Experts of a small language model.
Size: 8 layers, width 640, vocabulary 16251, 54M parameters.
Experts: 64 experts in each of 8 layers, 6 picks a token, a softmax router, a shared expert of 256 neurons.
Below are experts of layer 4 (counted from 0) of a mixture-of-experts language model. Rows are named router (the router's row for the expert), gate (a neuron's input weights, with its number), up (a neuron's input weights, with its number), down (a neuron's output weights, with its number) and show model dimensions 128-191. Each number is 500 + 50 x the weight over its row's rms, rounded and kept within 0 to 999. Numbers have three digits each.
Before each expert's rows: a language model's description of what the expert responds to. This comes from a sample of Wikipedia text that the model never trained on.

# expert 0
Accented name fragments
router:503500573471499564519392538413449552492536528407355565603559428462606424524535511501461443493428492559501478412504449446428579543564489571514574541570519499529467498441467601532537475557512570
gate0:558533489445564574448446530497586451449452506475498522489520535507521613494464537510472492503487546482525518556512424454643523415534446489394522490529494527532518473489545616466598490476506574
up0:468484531457506510482502527594525493588511477407528494525531521511458510462425499449529500541565481381532544556512508481545468373496493526531485483560510554496521464471513526512491576444566582
down0:539470528394503558455577533468495426493449491543487491516487495410561510496512602497575507439450518576465421554523506382416558498450543517508543600462506518459622444481535490459532492509451549
gate1:484491499470491478517483509390518464578473533481516495525497574603567482496414540466583489456426423496499549562629662518480573573519530584466442459551476450517484456498450453592489495491449545
up1:563515571597491538488404498547569549459522450505531531524463541494465511501548507457494543534533443500540480448484383505535574507504490465508455565526523581568428479520623483345461539541503421
down1:487563456535567393547494475539451489487340502475525493418468522511445445407487572619525492524584479424414496489484512554513454504466500519525563505484469505547490513521429525455505447533557403
gate2:504589492596536524407443472490432493541472548570519468568480485555498526470508476551470438437482502486467424492532482535509498532501491413475553545583513496413526552537482484582502563498539473
up2:474472476480583469533519513506436454488483540487523524489513464511494494509556515499421540498494536548472489448401602475519500482520486517558373487507431501498573457481504518608468462500465442
down2:499554485484514445530593454454497482454456526542460504493471503558482471543514463456493467540434552535406406481497378445442544435603516616502518397453549502482476567494463515365466521530536574
gate3:562487427443510491587516438531500550485587478487561570508503500559470500497597499498519476521507507526467422543527540482490452475585422448483539595556535496385504537476507501507516464514550483
up3:497469404472512471572491455491445562495484447550473525414471603503491456469530490431516501515507505412459485515536509459582574551513416415535504510476465489529447451525437465419489509601537551
down3:567490522532595525599468453595457543473462554571558466482535539523546494540400477510524422524495525486551557470500496496477514544572493590547435578549490449539460442501438479472495553432459462
gate4:573500546499498491578573461549469491413519487521511648501619598498472523478511457447516558639440507527595555534677514574537500476540510479542510431465498596533451524556556543507546505524518458
up4:529459480445518449526506459543522563346509463469457547409556587500581547482502471555474531375521506539558477481592425453509469508550561526583472604483508476519448478546413474547504515576486481
down4:493517541449475440527475462600499612518472491409518525492484394504462588587401462408545539449462553534496452489553593520450512511561446517552501491533452567497462502465533419523463488534478572
gate5:466480447568402418439519483466505458388433451546461478506445484555483588500512517502485536543527549475547496550452497485451528550438508530408554461460579475528395539534530499480549582507487504
up5:490504447478616414500470436447500528494456474534571499461527505419561489418581497524547474423554352499499493363519569512480521442615594549423517483573473528589422626525601519483528492548524509
down5:461506457493573515396457483387534479606535499596469523589540528610490578576445493607578555490442521440391533536413489477500517485565559450489516538437490472509296541589513484524516543439531569
gate6:555519489535450447531464474530553532524500461511494583434509567582534409344613476491487628412539422497431481525562512494486487604483489417505502524458538518543582459507490553551543512506509580
up6:475493510525465434484440472544484464505452439527576439496530499486552526459596491489584585487479452446547507520494533438410487504432523521553517570498609514534556469511469535521472586543522550
down6:540547415482551462454548478487479459412402480549432395494486557536545531461484441468511498507553381497528418612574598511526494465451523546492526489484522429455489523468545540513502432485572506
gate7:541470488569416442504548509493463500443517443529549626490437472526423418470490517512453488572464358495597552581473464495616500455460526457449518509530542670527447599477560531566548474467511529
up7:570459490438529506546532523438502590499452538437504491492603521473361569452608508448481486361545474505421438544488481551479438565542446497525441489478428467585540506515472460456520482487540457
down7:570466524442452436565470502527453403432515473467522434514490379532519511537558479423460504483509538515484503644521425464416549551482629495473515407521461453510603545495490490409547508494547472
gate8:437431520505477427408552469558565434453513482498441455521552439519483453496526473453537451531459488602588484536568523532450590575472403567541560523523589474642495514476496468548554562571464573
up8:481475484497479492452475495593465406404542507516497473519549434506527450460498526487483440463405540580547460562469468503439502523477517531578496508577615491543464490527403499590514573456538572
down8:529479482500478439545502469513429483591534479401545513585483541531533521414571533385559478486543524467542556575544483427510534453453501490567396473451608425503485536501559496425498519425448449
gate9:431424515605552472487511496587412485524474530351446556444509484425541532483472484535470513409448554554497502493459434428511514513512441578486579450650501479475431493531580540342518515479497450
up9:537456472607599480426452578504510351540552676408491519466559523434566534513421523563498458494521471467558494537539482457625550527495475499516496504628494515551482532526442432460587477484443466
down9:523501493437483420513540470503457436513410511568355411501412534499448448420430458521398511555575487472483509590468458496490466444561453518550474580606573469530521576563607488559463520501460447

# expert 33
Name endings in tables
router:470509584442488461575590500524427552461509426548461440456456537441458390540443489479465448486488476494552552585401427545527510478512543447559522363489493450575505475459561543508523476527538488
gate0:501452513571469503523508510515507465498531468478589590538588542575521488382509570439419416393528463498519493455537443413543488522555551514522561432477455561461523544564547512580502458512547560
up0:573484441469518485553500498469459477510490418549499437477494444568480491580538443527507522598513388505475411450546531519422429561534482582461439504506500485489535566428413524456486525503438478
down0:514513524534544528457407457558467531459531540485514561548374434501500520584586503512563565595611538538533446467468423535591523388498418531529603560529513535466450600483510512594557549545598510
gate1:531511522445520416479561569562468453519451540501444480536485487515552535450423505563361535531452453512612301519537587424489445524426449528447529453392452503415588512533562521577547404476537438
up1:608407476584461461441523479490504443491451457571609545525479533535596581549546493505616553468479521533608497393468517536426492495514532481465481620554571572561539403528480514412503577555456549
down1:588462476511545514499511449482508538493531555479492542564541450501423658531547516531533561518388453494517571488449508469489530495472519469573444372451566534425449444469515448496506607439518498
gate2:396544529428526523490513529453493399542583454475526524423549568476535492469531454436507484386534512465540460421518521503597597481477455450511463364449527470520465495513509500507623487448490490
up2:552504480404492427528456530478570502522581430544464486454497520502582516529488526467480497516481463565616487499497547505482600522527488508440495486458555596517497579488480507480534529496514523
down2:515481584448438403585458537515581434535546447411461571474456464526402461561440534460554419474550541405441526474458473511500413503561481525441468493565491548498546629606518480498440484515535440
gate3:476518517460514498562490501458520469591408435425579570494555473501449600561397530559586498531505509382525406456470569458508565601435527450492491455500498497629459448520546440466439508403453563
up3:535465509508528542508471544484481497466504493548436402483512474543576490434598424409451548480567548583422488599480507526502471448592458564487491491510497551420530550537429623508502586510500439
down3:547462474494505485465514501511462500475524532520520540414449514544490548450445488557469499483344480509475519548517432505467422504488594432508524568421455610518582469564451475486555479493500469
gate4:432521511523581504572555458492549588457454420541579515523476538512507549413509537493391453472531547403525423482430519543473539486532563465493585540447470480503586520585514546490529531468527451
up4:594507531475439496402504505444475517506475505441575525554430465399509473517495441510474574511487520585522441549597532530472566509528521512478566528514527509430473520555468480458489433460565443
down4:476497476546626506465468526512421433468533398437533458544507458397507422458467524588472498551477524577579501518542483522557507485563531514456600359453456554493546352467532500407443488492476527
gate5:432507561439462526525455508507544452351507460514521498467488542493425492438541466475479498480404492507483515581509378445449499527524513483569419440564494553491491593433543490555407547590435475
up5:543456418466454566425527428506627456508589481519622439491476495491565439628629486521479506508517617530509502452497525437448554548488420494405516474592431473513518489535512505491451444462461502
down5:502464516528534485551476511469524442483472505513491534436462392539464585436461485479451484525579495471542539422514509483526427499442507471478486490457510592490529472427500467528504506557453541
gate6:505476596444526487557547481507487541454516526556578443489479492434549541463484456544459423511495567542487499369451496611477472537503550435500541546552454439483500431439455498474445494538521496
up6:530558541530486457453469459501425494530451535529521444518564476499441434412522488509487451510582536567482482511525584566507467652451557508498514464506448517493509448556484528348422513446482470
down6:522401509480581582424448469428555481441572483583514456518492465510440485439479515400456474509492598575471501476526582445532547484531568510409584539505566469526508472538427534521536504480524405
gate7:504523481416499487555467529559561517528483462561522525456544435530504498467520501443354452459511486554522583591540498418531508503462496556530516453483411492547480468490597576570473472489527493
up7:536525511392470547550494523580529527511510471562478478459505490512544555541528528448432453436542495523569531518537538466507531567513489524446447445456455503527488559526529530513496526584549516
down7:556532433520511508600486467495488487439586460534476494491519518432540531474542386535547440535533500523421496476507456467469515591576487514575504427579457521514517470523489492505495450445614504
gate8:492544501494431570529513525484527461534472432473488506575472581501535461461517546465438464437549488504525599590612541355553470486494555519516540442554510545417486563560427513523436488556478543
up8:460502481529560526495455586559490592464548566577499547426471483430415553549581393483600542571497603464480410478436530544423535456490465473533482526481524469506563490519517466498544476481559558
down8:511471498403502384447488512525443541523530487505487466463524439522539493476426471563478654591441460462486477446503452483433520527392477436506394529504432369531476423529536487505419441461481534
gate9:554467515502463519526568477569545484472524456499525461454567492379495450510438510587591501571550516602493543628497513426472480459418461545513505486490554509495383432465531510474491484524404457
up9:508488480563421524527524550486513462463475527554478456415456506573474546469468439509546556540463504593475500559477487539484424503447487541556520513516598485540562609516518508413558480450342526
down9:430549443520502502535482544457501559451442494499570525498530517540524488527498462610482494524400555565487529462463544440541383478546541511558542519440462442535460553583489435536610464524578514

# expert 60
Year-leading digits
router:520486519452536494497447597462562492462465418531605472507530541501517497560489484481551466418514542454554437498535397510552524559495501549535549478500499467492499552548451428550478462447570471
gate0:524543402503459535497465497510478533391504531488560480462418302494527488512503401563514558619444492603559503497491466475472547538481459481580543482441356466610616485458500540500522520474521494
up0:496434481514505487494515482449505473510495426495427560548555631548543480485496537461513481464501542417525545517474474490538455486477478518452449567521576469357348472501512438534494459573481521
down0:455508491500549537445511547529525559496497524475409490485504442461511471484475531505476585489514492484587536538546465497505516530474482613487484619439508484584469483453468516522344477481532531
gate1:522597552508408499551417529431531434537519543480522480520518439463489574495552471438532384471413507520451567534484542626441533556549487549567526461385509437455508486494514496421593523490474485
up1:517518650577577343509496427489413455466544592589501488510507483571591534432465459490464508445446484461503513465471469545490447431460441455535500451451545582444537484577546362486569454522480538
down1:509396497497560475517498511417430479533482494493453475496494445573515616605539460436442451501450559451525510460495487605541544440413509512466531564570476545487494562539451442575504490520505504
gate2:497507494426425508554469473524532565565554446504506548544498534552511478435538494555540441569485502495459542544466481519592623552510426449426545529535522513489420569465560470468446522386461510
up2:399487543597500548468574473567460437518487477551553537501553544499505539491500540537521485476426535431438472469515527483486483484538580517527503479479490512519488487517381507495494562610408492
down2:549455450469605469535490485441548525444527470426531430596433489543528482446479516484410466496500541455518504591509524445546488467451514525481420497501492447448446556547557462512426507470542540
gate3:509581505507514380548478502519482480509552530431547547594451406471427489540590497473383453528451459518468547534506545585494431512451474488464426538519527513504494575480468513420479597455424555
up3:521431488463537536484525459474414542473541640499546504467500472499568572466547444402467432400496470428534481550464562453459535473468484521590561460465433398462551471495496584581503538610610501
down3:500570475545498507502526461451443541495459532476532512489433395616573424420415496456517476471456508497544460499524514551497474534433375527507524453524577446478564429494489490506524457505477470
gate4:401475444541514543479379542453494543551527544483471494540404581621476486517479503467557469477528549467522573474463577551525546500545416461432572502443524560559488460436511593515472467470593501
up4:385439432479529483509544539425437475621542522513548491496474477583473555491508512462557464455541550313496471599426568506444567469491495484486595515496530458553445515484530492545546496473572456
down4:434468536604510456529552579472479481533449544470546470490513521501528557485455598578511403528485530487599524518476546577497523522438483444570566548526497521477506536550400514525479478559512484
gate5:519527402528434544478440486535491520489536442477595518515534552624512432438466451497532543526558457415532563459457475496494625493498501531541462551501467517491553405519485498480441487513511533
up5:530508580533521500444504431537496516508515507490496515462500521492522540550571559547445473504505540513439497493565570518519409496524462441445500522433523524489506630520527515511428482505553476
down5:486516447449494418453488551511410478620491552511559497486506427486638524537468527480470480507452551519505564397537439431502550529453418445486463641496507531475421467514514525459562587558522480
gate6:432510535432496435488542417463551447534527467546492464477478525583515475464467472508468519517447552516549374518532572566440544479607411570561471472426605485534546526447436587439487395520517382
up6:415551516475463537468419510430501473474483536506571530531582493590506473465429558505525522515500523525442572481535533474540536478631425520607493527523516537539517466463456485449591491456468517
down6:591480515494494547505491495526493488511514523515452468490605524494374501513528488570493458542522502432383511450422490525517513497493516556489461540508519456519471637478497428486421570512499503
gate7:536466472415485483526511516463454608426420502522506519561460504496525515491643546612477503531421523573512558398477542454474446451539522514454496498574541589549471494516472527472391527558525485
up7:564452518460420477550463493438489491543460528502451530423507511493470530440495499467422492399415418462427529500417490464501502552601536541392513573523583538447495529462456628443415592542467528
down7:524536497508471564475572504421451460590494535474570495446538550530464462491516530511413510522508575516588483473551484407452593577523539428549471418528477511554429505481532535539476565402407610
gate8:510452469484460554464483449520496537441524596410552482483456510443544493535428468588449487547500471517438556463524467523382429504479573461578467508437497546555487402484477444415536533433552560
up8:522464582478527454554509530517496474551462419514429542538518514562522456454541540437470536540532457543606465505436462519500528482444396478457568554525537441518444531588523560601438489580534459
down8:526492528554559545510477446506538462459583488554425460483368477512548492563497487477569458515507647540513532416520493496434469482458530466496552478503482563550545537435627568493474467506513528
gate9:478441454484471459516464462510478487611486504507468499574504568477436450439526428466564547559509516493527527501520557553523379471456518531563511561514519452480466466430444526523495462498513466
up9:553571445475528506452554543463541493379400498482541513567511498486538404418496530460516545465483500593496500492478578479505398454523498532483475455545546532501533547537482471526539515455577497
down9:568562504527513516505452499580583443559474538463500572575428462457468531457495525456547453564479347423438475528467548583536451520604565546519508470428519613499494496490467530506535427460517504